{"n_kv_head": 1, "tie_embeddings": false, "parallel_block": false, "train_tokens": 1077000000}
Below are experts of layer 4 (counted from 0) of a mixture-of-experts language model. Rows are named router (the router's row for the expert) and show model dimensions 96-191. Each number is 200 + 40 x the weight over its row's rms, rounded and kept within 0 to 999.
After each expert's rows: "mostly gets" lists some tokens that are sent to it at least half of the time. This comes from a sample of Wikipedia text that the model never trained on.

# expert 4
router,265,140,219,247,200,225,241,203,136,143,229,230,215,205,205,175,182,139,232,176,231,146,185,191,159,165,252,229,200,184,198,204,162,235,138,221,201,197,259,204,225,190,197,241,203,195,246,209,187,231,256,215,223,254,195,274,173,155,178,273,248,223,274,230,190,169,183,161,262,193,177,160,231,204,193,227,156,224,215,229,209,167,144,207,236,187,131,223,141,172,229,192,201,201,252,229
mostly gets: " is", " was", " were", " with", " had", " has"

# expert 3
router,299,165,263,179,191,184,215,235,195,166,206,187,195,243,187,229,156,197,263,189,227,240,194,292,146,250,220,205,198,231,249,201,226,180,210,243,123,255,164,158,183,247,203,179,158,224,248,221,203,188,230,200,129,192,205,213,156,202,185,216,232,188,218,275,145,140,216,227,211,173,198,189,159,207,244,293,213,201,199,164,274,180,187,229,199,170,156,180,168,207,213,206,275,139,249,232
mostly gets: " Species", " Iv", " Em", "intendo", "′", " Ale"

# expert 1
router,243,240,184,200,169,226,190,198,202,236,263,264,188,123,203,249,194,255,207,296,215,189,236,254,220,286,285,237,261,156,235,240,171,182,213,233,203,193,228,189,206,258,136,148,128,179,232,254,158,193,244,231,167,246,187,200,146,220,161,232,172,229,218,186,192,192,145,169,209,188,198,173,117,153,167,188,188,157,235,185,202,193,232,301,260,109,149,207,224,150,190,160,262,118,210,221
mostly gets: " ", "\n", " $", " Coordinates", " Born", " phot"

# expert 5
router,204,189,209,221,136,188,199,222,106,130,167,224,209,175,218,223,176,155,250,263,228,178,213,227,224,237,238,240,211,167,176,259,198,181,221,238,212,195,190,178,291,263,185,123,228,214,226,228,127,156,184,238,234,211,234,235,135,224,195,207,174,263,228,264,263,193,164,149,154,164,79,177,208,204,167,212,210,216,236,180,175,156,143,217,248,224,152,245,181,230,164,223,223,115,203,197
mostly gets: " York", " Japan", " China", " States", " Canada", " India"

# expert 7
router,211,166,214,248,151,174,210,182,207,150,227,271,180,146,145,257,159,112,187,132,242,182,210,170,167,213,195,213,244,188,194,243,142,156,201,176,162,84,217,160,177,273,226,183,272,237,191,201,202,155,220,209,124,205,210,221,210,233,146,242,174,266,214,245,207,197,166,231,192,123,218,195,226,180,175,292,231,174,258,207,211,184,142,216,262,227,205,222,187,200,149,166,232,234,183,275
mostly gets: " As", "As", " Primary", " Singh", " as", " Abd"

# expert 2
router,243,177,222,252,201,220,240,247,216,182,266,238,123,246,131,215,173,184,170,262,218,178,142,234,159,192,183,242,226,152,230,227,205,178,158,182,185,185,207,184,244,201,180,149,264,203,214,211,162,225,115,230,203,172,157,219,119,242,167,194,237,204,178,217,110,170,204,186,234,199,174,215,171,151,210,168,197,147,271,211,211,189,149,197,234,116,180,225,101,215,276,266,206,186,240,221
mostly gets: " and", " In", "In", " or", " but", " &"

# expert 0
router,214,199,224,224,191,254,204,196,174,247,198,231,149,182,162,185,179,186,253,236,184,185,137,252,210,216,281,283,174,179,253,244,116,185,183,209,177,154,191,197,201,206,169,158,145,244,203,295,130,231,158,189,220,253,209,222,168,156,149,222,223,174,260,198,126,189,174,163,265,148,144,183,213,158,170,212,269,159,187,262,203,157,159,202,200,221,193,237,189,179,246,188,262,141,226,254
mostly gets: " |", "|", ";", " —;", ":", "="

# expert 6
router,138,269,171,226,148,155,233,286,167,191,192,175,186,211,124,211,206,178,179,261,239,88,128,184,162,228,157,209,259,134,219,209,183,157,220,249,232,222,224,175,233,166,154,209,186,252,225,198,186,143,174,220,173,224,178,220,231,248,178,231,249,197,245,224,227,134,197,123,139,140,217,167,163,161,207,205,226,144,207,186,204,176,200,192,215,175,193,258,229,154,212,251,170,190,226,196
mostly gets: " April", " May", " March", " December", " July", " August"